From a checkpoint of a small mixture-of-experts model trained on Wikipedia.
Size: 14 layers, width 128, vocabulary 4952, 13.9M parameters.
Experts: 16 experts in each of 12 layers, 192 squared ReLU neurons an expert, 1 pick a token, a sigmoid router.
Training: 637M tokens, 9723 steps.
Below are experts of layer 3 (counted from 0) of a mixture-of-experts language model. Rows are named router (the router's row for the expert), down (a neuron's output weights, with its number) and show model dimensions 0-127. Each number is 128 + 32 x the weight over its row's rms, rounded and kept within 0 to 255. Numbers have three digits each.
Before each expert's rows: a language model's description of what the expert responds to; "comes before" lists some tokens at least twice as common just after its tokens as in all text. This comes from a sample of Wikipedia text that the model never trained on. Tokens count by the router's weight.

# expert 1
What it handles: Line breaks after sentences or table rows and the == or === marks around section headings, plus mid-word pieces such as Lism-ore, eff-orts.
comes before: "|", "\n", "==", "The", "===", "-"
router:176159110124125157128104121201093088136167118172055145123146095147189155116138111129124117153041130128113173071128111171121229175094092144120143088087133144096126189146105125094116109108144138186112151158139126177148155151129135144124141144110146141153154143162141116169106128111046145093165181107106152152122150122148134142163101168050166124153156171163156104158131127153087086192099
down0:143102139108142084125118135129101088085079237073131103135062123171176122143125095121073098181101161137114147087119186078125116116185174124095214097112136154122119122154109126149134154152088077143174100115128099124098131100087128179108171120095129165158142106176116096148078120141159116087121106085141128170084115136130086138176118146173146127105190086189081097130122162156112144139127
down1:063168162119111121073126076102090088151129133102095109085132154097100108163122177184114104120071178174139134149159150104098078119102131123114128077102135134133158138082107132092135124095118108151174141140154114140210175054136113191150108110116178145099076137158123087150078120125117195184142150098123158112102137129180169098144090098112102172196114132115152199118137123174118106171098
down2:152152086142082131097068131115132139078130106159094116119091172155148118127064159228174160103083136128067125180165143128125148093119089141186130172137076179135162180184111111102138142107163106115087149015111125142143128137185071138125100146126124155079136114126160102119111120136147110133103120125143089130133098090059103160098115098118124150134137111182120112170189173131149132138083
down3:100149107149106093106126147167132094162098112142115121097184155083138166149174141081080104103124137105166135111099101138125177122162155121154167145115132120092146147142162116064138114129146171186142146118130154095100129089119164149114102124079175145155128178137102168127145215173122106177134239159187086179150050096170113128115088118153168098097127112125105165085150068123183131097140
down4:124078092074161087135149138108119116184161133068082159150118163073161081108178094159079064110166183107098114100152112139098083091139095180121157185168123145098109164110175126176120156147142150201139144101051163155119139116135082146089149126155121145062140080124169110157095201131154121122102175097148142136119119129115083165153112138168124056138166121142124172154130114128133106112138
down5:117126111160157107125172123100127147025152137133169086173103140165114147092124128166111169169104110132121146158127145148144143109128160162123115127135203170104145059079121138156097161147090093121154121133115140138068223118139161112095129170120093130126113157094121147141072173109113107140124026132108166072123147137149129164161120136129066101093152116117113113082112136167036173145179
down6:124128119111130058082149145146111113164172147123156097092133169131183164162213179113115097125132183123158142132110100199142096098077187105145054097113117098142123079104139104164135089133107075145119117152164174117179141158083049158112131162196116143138145126157139090080113112066179133126130085138108078101126167181105100120200129118123126108142120152156125150170110126129089107104114
down7:149110132105086080068159126140190132084139178091161064114101076168170141108082145133134132055086147162125134094113099144158149144124163158166204087189141133088128143132116180111185138154078164153130069154132121179125146145165141095164143132125143136116157094150158136148122064085138163102154121126106149201076119117113152131172106140144115072157165123152089048129089101120096131118126
down8:131103116087138164142157116097125102134108064107183082069116095092130157130093122091091140065144118109086146157100092135158102176115102225126119061084125097170128153110161152157103181127122147162171158150114136145189130138146059131150164111097152135130121115112069185181098108131196105153135161128104065151144079170139166096165122107148190148144135158153076139154114085150145114131128
down9:182108116097099125101136128171123079079119115157124100066133109160096153128080135135173157083160150120096168147135138145134093135115122166148101142178097111076105072137120165094085106102142094127150095093112111105183167184181131110122111146112088169122195150112096145140087137160105148081160118131188156134173134078115181145169086127133179140178140145061082064175165105119113068156079
down10:183116180138074072110168138130124110149188186153124193130104153099069155090109136150119176166148175145164086133127142145067096105145112115169202117174176107157169110055133152104079144089143138138080102141155119114113178172143160142090152140130100158140118121156149103124068127107152144161157107166153079100066143102115105170118085141109144142074135065132083132120105087107115109079128
down11:138110086120151104065184101123185159161116161109111127106124160153164088129141130177124125178127157132143113173137109070143067134144168204157084149066163096107132147147098168067119131140188040135133088068113107149147141113137120149143205162151108144132112150084160106181128146120122141099171065130114120118118130145148164192100154140100115150147090106191137152127149175151121104164071
down12:164136019126171114066202090083142206119176150151061108135120187180167097107128143168153133141144120141109125134132067116105125107117140147080109115095169112088120148184109132122102160137175128135121131115075175164130135125119108114141172180137105116139095113121171121175130103085081125170161089121136089093123158156141137139143166155117124103124169118177082131138091182169061153145096
down13:123122146126192106145154114155125114139069157173123103177155159118145131095148093125108142122099131138161130099162078152131160156151129148113095202146131089139155100055088139179125126122140140164123072199095171136133124118083140094142064134113087142183079168104091120105126103113169047125089167133195101152112128156128187090150084150105228118134143146155086121124145167100144100097085
down14:107125109108138145122158069169149134145174135111150105143083114130144187122172141151156119142130138101163161118102117122133135209143119162187112139096075107104172182166188153120062176130155091105161154181184080176135114145123140158172104132125140101157143123115142101086167086134197140144083119068133187192156147110078142101155097107165173134172163141121137201106097110107188143142126
down15:190120073120151158107106149154159135076113109090114124118157159096153111117114124115102134141108035140147062136080124159128127124157107106135114125179103183113102080197115134131131111118147106109122162124111142149098139160191127129118179156110079072125167193156149113127106128074140152123119064199110053089128095165116111131108177094049174147148118167181162097128160130169169154099140
down16:147134120124088133193147130137112193135052128112122081125144104059127058120138133112132140123144138142108109191117197109143127150126179117137131082149100098121122151109091235167155136159103199069145040129129098151139154129141159122095117125153110192118116132093142069126201120127129109116145070087098126105133139133109165061129159126129096160160098134088082111158149136139117074144126
down17:137151119142137112124157093121136169175084168093044143132120162145139140098165088123127146145133165138110148127116100165146091146139099130149151119042115044119089202133149157133110121124114095095150124108194113131103105155153164150143157101085118145125139171197179126177115137144167143164121088122069183044098184117167131120151139136091111118128089096133191167134149097211082118131121
down18:072123123146135096156105119148114027158159170072102111151068107113087140115055139166157156091108152167115146111128171116163125150119082134141125155147148076114178181082089098168087133115120124134187126151142106117102093062104164100174134136117148105107084116129135123122119159114197058110192161171128100133147131133159106148089117096069140121108106080130054108144117118103114059141140
down19:105111073060165130147106133098090135088146121096120129151136092163115118152125135188107062143152137105110102116134167140125107097112147133124156112114137093100091172136157110174044076110096053103169102170152105163089106107166138115114162132103115098182094134105144190143150107090118125170082173126151197112104104129106042153129068187161166101141061126129145107130128151082088118079118
down20:127171136136137110157127108179190228125172139129126140179103186162123133092136146143118128084079082162153107099108094134107140110142167134119084108076163138088120115130127099153111171146085093142101159082155178183083137143167105128104106110095153100098164169139186145109073136105130186123076131164137086085132137093174113074127095138128122139127096114096226108109132118162050108140147
down21:144130177159127147100088184088119142120145091141173151140105140098170106116075126163099073106108190180202103104129147160111132137135124061068171127131086191106100139109101139176138113112110103130109128103126046109181136125069126163074147133145115130095140131134083063109126108093097150158159132121105136112119099132080059146110126109127140112123178159055083125148158164076109086140195
down22:069127120123175123066113133148145105137152090179161112131114163149107068124089154161105083050096047098141145121136140130095112132170054105119071137084094131129149152120112137149118171177125169142126150078066119144150129132190096132143089085128147088108075219103124135158151114125196131105152128113137106143158146098107110157128103096092111125087113106182140193119111153143105135204115
down23:148115117166209108133139112118135165095206126189087108161140179126114096099104096119122145161197128131127134098135183066102137151115158149051111124109148126072107127130121098116111158104091114154095142087135157099139106102128123076090129154136145105166094160082133157154144133124087132192184114112193167076095129144105107115138180158101119060162179123157064086127096142147080180118158
down24:203100099105114133054110139168159130096104093112097149091149114095084182119097168119169104169092104135217104111101145196149116187163163104165092136097078142099099190142139115151157115097101103139154121110100136092141129130149075160105181176110147111164122159101141110095076126114118120084132098132095065100109184114102116162091120101122104104152095157145156159074171110107149158193112
down25:122133067119100158086109079109128221142119167139097155158120162076085070173142128127079119120099116204106158118120065151084157076126124117133106100149183132095155174140107139185148144131049121086120112091099134140177113136155139131131130146077144164120125155160168134158096129109143160179116168175124052084087128107126128095092097112126128131132179121141196108100132186178113120153147
down26:124179130128103116095147115173156137167116125131094118118097112052111154177096147129094110085109129125126128079098050133086139158151093129117147141176123113114094089097125083183133133136054075210110184162137141098123143143191095159123135156189103088079114115145154103141092082109107103099036067106119100109151144151143126157110153147110163093128096119156152087124168137146105137048099
down27:145146041155154158139131116099090119146135164128079092136122118123158113146142126110157069155110177124178143098128228144045123150151124121125130077123150151124183148198120091132091140098168152080148127095149109154169165092137126137078158101170187137156107076127075056151078112061149152110109076132146156117138116108168096158113100106138120142181161163118125109122125119072160117082120
down28:181116114124117161104103114058125139074144149121089147108142120133072122139098156124131132124165140103105118143168112091119158097133118136114108068175196208170143146080108108129161066091104146107086136118149105150105116151182096127110148183080171205131094090173100127149116107191131156151094152172107060146115116106106116133111164171096040159153159121143102133124162205108158125160116
down29:067133100137111116111161061091151161193167100106080117105036111107071186176143118143163126064154098095143140106129074142126171180124121145097131120119150109084066154125143123155113093117102116193156168153131129117103133103162110117125074100174155105168117194091128091125081119101124122149081097126102123169157144150142098112147068093120169137125083131171131124109156116084097206107131
down30:150142137132134155105120146100079127117166130113118170136092108153199132178161156088182145095079117160128168143118150084113028138149063115171121122125135087083102119110148112143095100198143125095138086094112109135114176052177154118124183163144164120170143126180069121074121125104183139143123116093079163104159145137124144138113163120065140129166129157077102146066154071122099105095125
down31:154137138112165146153148101127135094167092170054120130107167122119081163140147121135132065140113121164194142126076117143196099148132208086109148098111078095045126166128136115134121106023080154119149154101147102093180123141096147180136094133078174084113150159113163124088113133092132102108137116113139083146130133161108075099133089104090113149162167107107137143070151113175158175100112
down32:059152124134125070119143152111112129142092145089122113144103224093107161102071114067132153089123147153094119077133155123074146122126168112150084061111105173131182182090138071081142099123170094109129189091151112116195116145162109155138101200109070100100142173120163113114117144151093139132153134133131114059117172160195087117130086113095147116140101116122128151094151145119087137107088
down33:127097134142129104104141166133123157120147160121084046145114078139162093080114128122088127140180113103065161126141123144176149153154091143113136096132100122086053132105062106150118164079125129139137135129110118148115144153141117176149149168118046165123132075143145086168094187145173085078176121101129126151124153147156148190132141130183088131132096103078085088083029117098076157144106
down34:151108114132088102083167125123147155114144102092144147170103127104116135183125143110163040095149127111152154085074111149093140142123104103092069108107095207122134144161139131141155161151139086163111197060119091124113095131131149159089142110206183156126113121129107127164119121046113163092152171165150081162067149139138114092153093119121118178131166167130172155106155118138092152209082
down35:150152128198130088150183090149192107110101140086109085127110058127116182075096160129122124152150117163142176148095079164118110152133127156130127132063093159084127135103091142163148152117143126115185174179075135140074129114193099152107128157171113136090067147146191132128096142104143116148144054127114137156107151149141114137154137062123032107116072090134170108159087140129091114135137
down36:135104089147183112119149158147105171103074156204135143142101170112177166136176140122101121103145140160155179135122050152155124104150123128131125134142134141102144145116163158112189137102136050117145098152080110139148157042139144148188137130105104104125147107099190086162092159111118065148126128142131077100123120128099137105121095060125180220120171114110141149132065125104139180071098
down37:141157173122079112077176099117123076153164177126083145156147143144187058122100112132120150140132141161153172106140110157163035052145093120120120121133104137133116097164181136158113093109162197135118130140120155145093112178152056098146133091128086129138164121186097153130129165086169144155173054153081158099072117106107094169156126145104092163104151153191134122143109121087100124101133
down38:101164118173123123141132120121097141094124151104163085144105148125150126115113106157196158076155142104155123101071047133116092134135132119121156133143130136153139116141055084078130116094086140133140159107101135177135091077139167074133156074171153085116129180204180164102093179165112142072093140123155164108132137180131092146176169113085082119144095081161120144114204167111100079107081
down39:121151152129123089104148139136091131140125129063087189167046078130119162109020120096128104140166140142107071146110169159108119098143120141194107156157175166122135182170114117119088084111085100190085143143166087110127176137122118086141175101161109083147139088164116110136143167078166111138144110096173144143075176147159124115183128116090107109111127163132127108084082140120125100151066
down40:113148087086133088074152061111141124047021157157120149108068162112120123188124147110136166140084160138155091107146103091138116133117135086167096155140167155125169118104168125078151149170071098124163078167148115144156132136091130148189103178122148091109098098127111091123091061076080140131176180116143097132125139144167140107153079101166131149129090102115167143088120134139085136168140
down41:131102144156123101088105178146078084097085117149133141167160167132105154135098140139140175134098123147128126141158092147068129107093089133130165142175152186054116177067100132074144049148125107168104162109145158167135164137128141133147108155182151111179131175102162147117134162098112125123187139087139221076164143111147139153128118155136150096074099130143156132093134136121151044044118
down42:181129111122107135090162142160133159143150176153103086110121099158113163061142141111099092133150108137130117141129100121136129091114130133091070130092077104111074101112097087122129109052071128156144182144129124152195188190108062109115153151101115127110136107125178119142139089124142120115147076103142149093135145118061165132148102068121099160172078140061135024126093119195088143152142
down43:138147117105088179076153107129115121111170116150119131141153164157160092152162103191098096131132163134136147139083115143091092138098150126098079154085083215168152142090152141091106080065096147144109183135091135185167099086146125062111187079133157102099117193136080107163123135077100139152124106125125127074126129145038091179141149096116141165120110133153083138076124140148081158130104
down44:070149110100165093094130046100157108097107123186082093110094111125072145185126148116103169157131194145131101111141092142150174125100147092132168089098136115093145143126127093097191129134055152134164118152134097185153115090144120156183084113118114102097153099040143146177115103101100182164130151097153128078127159108183134138149087143198105131127091099101154113117131194092115137108115
down45:178078111133125106076178145136080119152134109103193200130119121171065126134186143153149101148154111118150169158107134140123105174146141131070138126184173110091151108131126119097171084106089137140109182114132101158155170137136081095103165110182174103118134132143095151163123123089072175090133135140108174166093145153156132150127179234113102127147092137138169133114133155111114074195071
down46:099157173149118135166107087086056139143153125139151099122106139240113134144098144168095154162082100180184126129068127075134127142102186133168127138141179132099169165115146091099100107071156155118128144121166151134092101133067121064096099178130142129099133177145115163072161171157102180145155116121095168101148083160122083121133101115089122086091070153141125135099129172107122176123143
down47:104125146160087113117155136051095106170112142138097095100117132135154073120133135091152153144151123137131155105063105118111079099082061155171125106114140125136150159122172096107136125155085070148130136131124098142158103108149132137140143147108195098108168175158113113157147138075103187153185180128196141104187174102155071184080135128110093090199129158166195182144162119100094095114102
down48:154116139181143132121136136124089114105146112106092113156132141165133065108143155145153110156128137090101157148114067091134068097152112116136078144159146116201091150098147154078126097163179104140160112081131196162143148038072091047120229102150122149107119146168174150113150123159049091126123144179123110119139164128114093098120110103102165113111103075144172068142118124136152108130124
down49:147080112109176089126156143133108142141169091151121091142127076168133175098132086135085092083144139190122077125117054111081164104137157136116134089090143092167115156128085140107092050070157150126159144157148130116168062135147150166143117163107137076141148159116141093133128148109101096176124170095130158153058092183166157146128176114120090110067137143104148103094157161059168116074158
down50:081123114093092137066145081100118133155117091134178151112125185143156192144168126103142080115133162157158129088024117170125136167151125180138078165076093085088124158159170116101107168117110171116117168178127086140163126113089126140140142114108174112109085160100104099102087123124141120150123152080094152145084157094123152106187115106160178199163107140108129175070129085175160137132099
down51:162128104107141147146137162183195163039098171084146133117153146128158141154132105094090153135158100095149077185066115168150141105119173136076115070195144151096097102139140192132119104159100096107127131153140134096156132141169106167162096104195087143108152112140122148132141117098156121075135042159085026116128105167108114148129144102091129170167117146137105109125138103156136176145108
down52:143107100118113140161131151141158135119096098180122150059109148128143158151129170154147117161099150103118180140134136135114185144131108119168146171181185156200121099147114087130179187180143145085105141092166160084110144172075120143097125159196184088196104142092110077152164137096159147113191138198165119104154151113128127112154104089105133116096119166147173067135117138091103172180168
down53:101111155098122154133139092122145123206114201139109104113110155101100126164133132105135126155089093099104143124124093111145136141098090172197141150122122058163151138115223143126102167087130104148129176100142124139112171071113138114160144089162098106148092145181058141128071129182117112165117144092095137155146115112132185123098106075088161152227081099171149124118109082108122129076082
down54:121149129186140142105154144088093080114161122156120104162129140188100116084149152111115179177098133123144196099150128080140031154104109106141143098143132183090161053081131143229134087084171114123069078116090115149124120140099097136101143135099125079141146149141106150097097091077186100189135117115148164155110114139151153109110197137115136182076151134184143123110112130126129137140117
down55:183111122126173089148084136176123149165161124163104101100139156139235093104219090118164116109187134147138156066146075131057081053128131096128074140136159158111123130121127118162103112104093151176104203085155136112102140139141102142116099151099146139116144122114154122136126196101116157148104148151122103108127126091140098160099096152112141135110119106144139138113192173151150188105205
down56:138174138121103157076136101148136148107166160119099135135116207075138166142183084129128124098121129190130126126122100187122058145172142092121121176093071114111080159116134125187098111121116088137100150165183123108160103213136102137105094147074115150144087134165158139127130087130123100154126104137157063101136140094055099107156100070108144159137122112098202115110129110225121140119155
down57:203126117049172074179128152056133110145121107112154123114119096130152124136186118175156164099109155146122113070123103154076102090143183158124094095153201130135093140086101101123098081138000096098105124120133095138119174126116102145094148133110168121162109114164106104113119129165109110076128175130145174143111119104092104180143133153096132102113113122136129098112166145132074114076081
down58:124128160134081099106119158115081114172148149142133191136159073106067111127040120189156129099081118087113122158130072149156121168118149162138108169152143229092130177138088190071146084127159082113179100118093129152115121108111114125112106123113133126125140122109160057122127158107073141112178081091165159123143129177124089173171112133107087074142137187099087114130086143099140127112124
down59:122155128143147116067137065152139107146092102143105151104123140176121138188132148147113136161114112155117148117127109149137120098127134117160100149073124093057143191180108140129149191123062151139154181099139067189162101093168137185142155090098144099149137168087174149200111139104169168123129117110144101118094186064104103154136053105150145164153065116145163158107154147151077135168083
down60:171091046080149091152136156126155152112109133167110122073096120108152089084122126120114155105101161126096081163109163171116117149136127092178085078165164144154101144137162115220161129144080156119159154154175115141097128188154126156128077157120132144184099113170101163093106129109188134147075159142108171149115083158124164097106127110103164121053041108124106084080124146150141126157118
down61:100161122104242177117108127110157139112155122129144104162189142166165130116171162171033154136073117121142122182154076150077112104132163146115108108146172179162179098059190096152112118078107108146158127209153148116172147108122134176153136144135149106110149148148131117169141124057114135113152097158131129099076136163087094080142118132122141108141107124139106088140113166095157103088132
down62:116157114155098151027106121143136137115146117089104129135096162125130107130144159112113195098112132145176120131149059087146079153115129105122108083122131103111106142144117098072095179178110132062112111111114128088127088072117093127145114137102138151119141150101099123084172137145127120106136188080190112128204050150066077160164180078133102163160100120076172132185158087146162152142136
down63:131118133162126117121082185131119126170107118191135154173127158099093126110139137121164146145084049109122114137128056137103166150124074114083105088154112165133063126146083126146153159133147165126136126116104096053139126185144134150152147083114201094141174151072097108150142072149111089170163170107164077133149142151124086145115105056107112203178126124198157122156169099118082126134133
down64:109122126127147147135181078118162146144158127124118108107135212146131151117182097158131142140125125171111147118150133177073107108086141116103129179022103127108131175088090115129102104068089142155140118154183113093140102123112166095136083056074143108146109170148127144149100179175148115165153089135106142046153091100048105140130123096117159142109094133153159123128151131195051152110147
down65:080105132111098154099149093128142108118159095199199154142099136117112083132144130179118088130147082097156114140136142127207160150116124138100119114123113105148132095166127119137140116059114171188095173090109188154122081090169107117134110059140194105139121169114150146084128193085165159100124110065100174161132151112119095130166084108086139103107119134136082176157091079051120123175116
down66:184152084078114115107148122199147156196092140139131089115133106074187120180183100097128167156105131085173130087092049129123115098106177121123066154116123101096147125141129133153142137096137181145121166172140169116087170139105156133064097132068130108121159128119073120129087150083175124141115154170113118139102136169167125108105116130106136167108098141178110202120159109175159134136206
down67:182133139100144141130145171123148170077068141114119152094123181149160128149124056154127201096065114152113131102140105118101086082138150114085141114119161163113149158099159153142139063113115103124162130143143133084117070095093120130141121087060159158141138141123123051136099123100110126126121178155087075091121112137100085129107027082097107158070151135086144167115144108166162180155185
down68:130119084095126080097146090120143249099159124113160152126106106147080107092125141129099099078125077141119087100087104122141115108113127165074164101144178131094133126077144146111073103063089081165096109138107168158157129144176108110082195185054120144130102133111125165155115106126131158137102171124118084132118184118153128124171111117131127139127119110142157113132156132241110110143185
down69:151138106141153112067159133153142146167116123092098126157080112165100158102111104120126147106111094150136156140153116134134127099138092142142097145131095101017114153160125154150112195117167146099112135137113078088168107210201132166092120101102174112115174135142151180082090115138159142101122156112066113128162122064094114108155103119097116090089119152120154163166210150205075145183133
down70:109123128134182192088162083060141086135171110200183112130100217115134132146162088177109116089134149165112156142116123185126139150122142085099131153073133127119133142121122132065141048125078162177138163164094146150142110117156152063157123105139152075141121169087170126115137167116137083150139102092114152106164117125055090159174118124164158156113125136167139143114121145105044121113151
down71:138084089159126121096144159092118132119058123119132117119144189126161089132132199153160124079113070149116180167123014085140203184119114124153123172120102026156135118111112069142112107115156133076151164127163167115112115106167176072138149155120117104159139181118131123105102144118122118133167138099065104153128095149117073105163133151091136151110166130085121158167113130142123163095107
down72:140103080099160099129115150156132096106139141079164217142126148159150104110133153171113101057132131128111168171187149161096121133130110149132145104099172092088152033129165147133154061173154127171092154159113109139101131121110162203066166141148104097172097133081098089132144137073130156117100119110092153126100097115139141091187130083115099123109096167122062135168121121083131097102192
down73:114156143119151128091157124158148129126106100106142095137148157190142175101158132089190131182085115178138143165109042161103125129139183172152108096095189180104166117125146141088098162124115123111159142169163148132085133097100156112152131143118088182048163158127163155146093171112145086098105086098139131113099149140189114116194123101156150152107093074165142159115136165138043134064143
down74:163128112121132123091116205102118106133156158145122133148066135117095125105167131119168129095125085144129129149080108187133192120159171140104140112143190123129136175144136113080124155158119057111158119124112212140191158110118118161125173114116152182142127153120073144157162083126095116131117187113123086059130134139109134156065048118119163105208159189160079127129119136176132142189117
down75:144097128125118074107128120098098103102178101100160143168146090130189117078142131104137126070126151153161165069114054070083122143133123191133068175127170200153195098130134118135148130082150120211135155128092131105078117126104134119103184183110212140093122128171107148131093123099148094120149113196134081152096107114096123130131127152095099155098157130141109146126195111159129165101125
down76:114131127094142102088149124136165191164114154092149091184116203136133161167140105167182061126129104126080124172072107144146104121138132070105117106095106156128143153129175086142128139103054124144140187136144128112189116108150112118174136110136136182102136115129115118138110086146158110119124146127092132121103181177113077134202075047102098195106130135105136169147069146206108087128149
down77:166131112127138143074133148126115128137157121144130177191115186204114135100079132116154106063167093155164103130165153079109117124155099146114065126180131172072107149161120091156151160168144133094123162114130100100150140086150152179094144114162131142134160133133144089117141085099149142085133114137075084168148216105144087153109185102053161103126175127161158151192135163125147167176079
down78:172118088151193144126202126136183194061129160169125102205085144190153105098103135207058161086120123131090145098134084106130122132157110109056115140148212124123128109099094147141122150093123117142102095138118143119184143126163125115134170114145151155099131175145121120152125115144107108164166138142122105122117089119099103147104133160113112098063123111129108129170169176194111109152053
down79:174081112132123124105176156164120162127116161168127076108052143154087150121152184127147136038077061160094101105090143100118050141140090133095038121105145107122088153133130125137192117111127117135109082131145192142165125117129131086072174067082163113097101074137145082132144075125100103127124116155074150109132098119124074142145122111137135133107118123113088134184086110101156114103103
down80:119161158143148160089143078086138113048192120159158096153087187129136152136104083140096148080118078206117177130131113110169091146168093101102125185119114095132124143184162105123174115150133143181118146204150140093091117183138143129142135153095107114142152150074129147119144108148099064131172076126125117172206131136091138092112095144154144140093101120173163107124156114183077146077110
down81:123123111127109092086165105152138089108094157177095147136164134148155142136154106119117100166144158139139154147136122085105090103158168161141133123080141099109118170139126136151108132126141066127092160061131101155133154097191107177098223125151119127122172149115129188146088163124152183108100041154142152067080170124135150178126133162097152141065094150162165149097136143196116088109036
down82:158113081116148114153124155115113119153153163093134189125132158190073133157182146158011148148114129116160102109118114160134139159072177111080179127105102103106065133143104135152123099141091129118123197173110110197176095137117128134141142177100158159139170134088094099124087108134164110134099127122121179163067127149172148140175116076131155121142128153142081080128104140067085153081081
down83:168113092121135132114132122110189183119134165111170143128143137071128088193098098112084139123058155116156150050069104118125117122117187161150138083110120137145133102153137123155092117102110127114158120099097168147152125135110206121148121136120116127210105179079098092101071154103161101160079092196106104159097093137102090113092161099203192161107146119139113159105154106091134180154119
down84:144133114134135131102110160149108102164139148107097082089123147104127119062171145110156087143114126103161139110113077103143098150159026148118145143168120148175123137143143150143171176140040135108138170127164143116129180055053097036120139151108124123096082146167112112118151163093169093107105120109068177142186124065143146143104054168141155145145118152150181115179152128132127136120103
down85:119100124114117124134139144124112067150101108073104152145137156079138114097150139104103169088129241102126160070123143106127126138128104100113121108101178167085101181140186082163164121122083102086120154097138194149120075133186107107135101147136112120120116119173119149167111138141101120129123163119120131157107086082095178192129079121137196080065112112124054112144118174123120062110192
down86:085107158139114123181106155087083097136130127123060163058166095187149142147080113147079098158169161154110094122156112077103127091103124131102123116137124165131123170073092170091125125088165123152072121203099105120142172053146115117129072152155132097108147129200129107076148153091128176152161125089107132208080106117121078156130138105070149148118131143201129118125104132139127134083109
down87:179111130153130171081107122132127217114128121071124130159116146131169166097136084141109098077056092151078125147127061104108090086127096114079069114112065128128135185120137146171144113126140111130184146130119144119147161199123125142136113130149093157128109122167112087127132149144187105109149196129180082117083156137134146143172141097114161151088140105172109155117147083226146147071160
down88:138116072114148107115104161126113128060105111146188143127140167144122120104163136118113126120114076171043146147138149081141120121119193100181125108139140174168109150176112099091093134181094100150148182040127062160134115138082053149134169112117106144081105146127097150076132087151104132172104114117121071150149067135162136087117049067119109102086125141118132174150108145092156151115128
down89:170125080123152130108132137173167145077094103096134124160146173146171113161160101090104153073144067141122052182144114175135131107134156110125104110144115173072088111175143104150097111173114108123122142131100109132140120148176098148129128152165067108125164163136151105128082137060141178115124060182109038094150110156107100120140135110080175142187130186128203126165156125173147169117140
down90:205173092152142112084132084071119102086156100099136171128163119126167153134134096122139141103143150169131099123100050163156103153141121097103098161128076174055127085122102103160160098170130083188156204177117142113120127167138140092120132184140108132160127142162120119104129124127096134160115117153113064131102117148104159070216160079086152147153172164153165158115133165141097129144192
down91:175139107167136178118144134167202142112132099123134163140191200107194137145161136123076136090101118193176101123146129174121139110177130121120086163115115149088121084161132126186085143150184158143127163109109094094091088144130125141125159126097139111129142157102130124114112182060126160139107109212131086132134107131077088105084109103133188097145128164149180159141153119104198187179163
down92:166136170166120144105151132112080089163116136130079120130137108045147184146153146106190120111055166120111118121141159134122090155146165105153124117111121123097068139189115062115147125127136093118141135097115084145132144157081164115136129124130110140090093123185107057155078155138112192025135154093168209144148120118135118186170154146135074128147101149141102104149113070144072130122090
down93:140126138124103092076123143111129158170134156122079111130082098148123126088128134157172098172149075140114076105151143089129129126143070122128106138103127131099091114152104110136094208087143160156122192141143110184035171161123118153090155148148138090055093095158196085128136093120121106105148089096107092101113188127181142129132149090112133121196115079159167144142101105214092115168096
down94:170131171139124113102145164133143136068116058094118152154102103123156122052116114173133047139148170135090120116177121106154140100161113170147088150132071149145158155087148144107146084120109101191088127123118163110163192127156097137111173141141099060160148119124182084167089145138135107172112184127089141122105091078126163142182132134091126082073143130105061175142098071123147097104169
down95:158145124131132123068128054153145139170093106095142158142111094100184119104163109121089130181151137150140142092112043143164110196175155186144113138143129083126150136162166157089087162054118097176123138142150158124133108136128098127178143132139086088154069110159184117115094110166116120097116140122165132153108181105134146156207154068145136146170095176120181151117117055150083152127152
down96:080099124114121100067189087096107136147110152124131126102149164130112088215158110138082126120145183160146143117093120109134076081106132145093129210091118143069171155139138107191199095119063104200111160133127140160151105127120183149122147131093135147126176165094111098148120165167128163132093091130166101125152148154104099097135091139173129203172087127143159135095132102182078137134107
down97:133110111164136122162120176158123127100170156136117120114105172114120137136102182155057142071138126103178114178193173090170113093131118166121083124177132164104165165143144099098148157160214130160152107102201186101086124128143211130103108131181120111160141123129123124124113132145102170136081176145164158172165169078100111086153112166129206121182154119109169169136137140084136121103112
down98:118120090143125133026181127150140139172153055165096133124084155138153084094093094179124108103157125185102130124150175124087106125145108109157095173096097148112104149145070108118089164171171119110134103078070169118163135101185122132134204137101153176101083113105111124175088099101104159105176103148140089137083163078111102163093128133123105104084115123169125144133134113156069084180140
down99:109113132122111119118138160124151072147075108130137120173140155202121126133172099097091162105140124139171134102132097129097158141169177167145189090195095177110105146062170121120169144114108130128102111143132115138201218094101095071132067131133162143103170140116151148114154164084169101177120119126127159105122140134060172156155095133128094128110125113068063087140172069125125106065137
down100:090121105096084154071163133094068112092159121144151128111172130172176124171163116136116101086132161165125166097101105133092089112097094133070139119076095091126151094181153125164114113143047114167160166098092168169156118162130100175083170125103187088145129155141115122184147083095180164125084097091131112135096138199135122152126089147124155142163164113128121138124121170163036120162147
down101:110151109140136161151081145207104163125103173216091159113107172150126147107154124142119095097114127181164106115162151105144152122160169102156103124136134114108115165157143119118161126099172146148106104095178087167120135168140181125123108097107175135122120147121169135110133119093098199179097139093124108136162109103080167140096167141027175084106152102187103122110233125154182100137136
down102:135139123130158089126080087089134103157160181147130099146063140136116149077202108099093132090088158123231144104103093087147110106168148094121106117159176150128157131168179120113142125089137167146152109131124180108169146060068163146179042146128221116113069155116123127081165134106113102132113072173102134131178112140177129110122158134137133164129152114159117103093127151149131137143154
down103:178159107111143121094150122148149183125108194160121086140099215156188091161194161177098100089105122152095128101133087125113102138112102105094115134085137125125130185105142153191107076086085097103146148090081179118123194128147127101123091135110117196111095148137113117112134142119138101168112171124160132118112128161102077197146113136134135130066158090185127184125129128201131079127169
down104:138122086119145102099135128169132157132153136174080145145087180111072137126079127131137193094157103095180131165158128118112114101110123162124096083092081177034116135174108097111120151180127171131121152110126093140075148148179175142073116110138168113140138143106153133131075144091165126091092166173115142132156186071143095131162107095112140095165110107203162204152179148117145122183157
down105:127140135152114101102088151116090137151180151141123123121118151097155049113158063094145130109110135133159136145101111099130107140134094168098114129147130111155174169108153168107117127164123204115133064190095145134154132173132096055123188100200175169146138102138119152142097120074138124118133127178108099071143146148153142171145181064182175084105096147130114189086059091083164123106098
down106:139150125077084160035132118115109076098137119201159155115144197156131070125122092173143086159142143149130125103141121148105077136138143137093129135152160149129129049174116146133153102107080155143168145149081185131126128113155122104098187116130147170097138097126105206157109149114126162162085074126105154146148132113106102102178113186138090140122119144172083095125194124186056154116086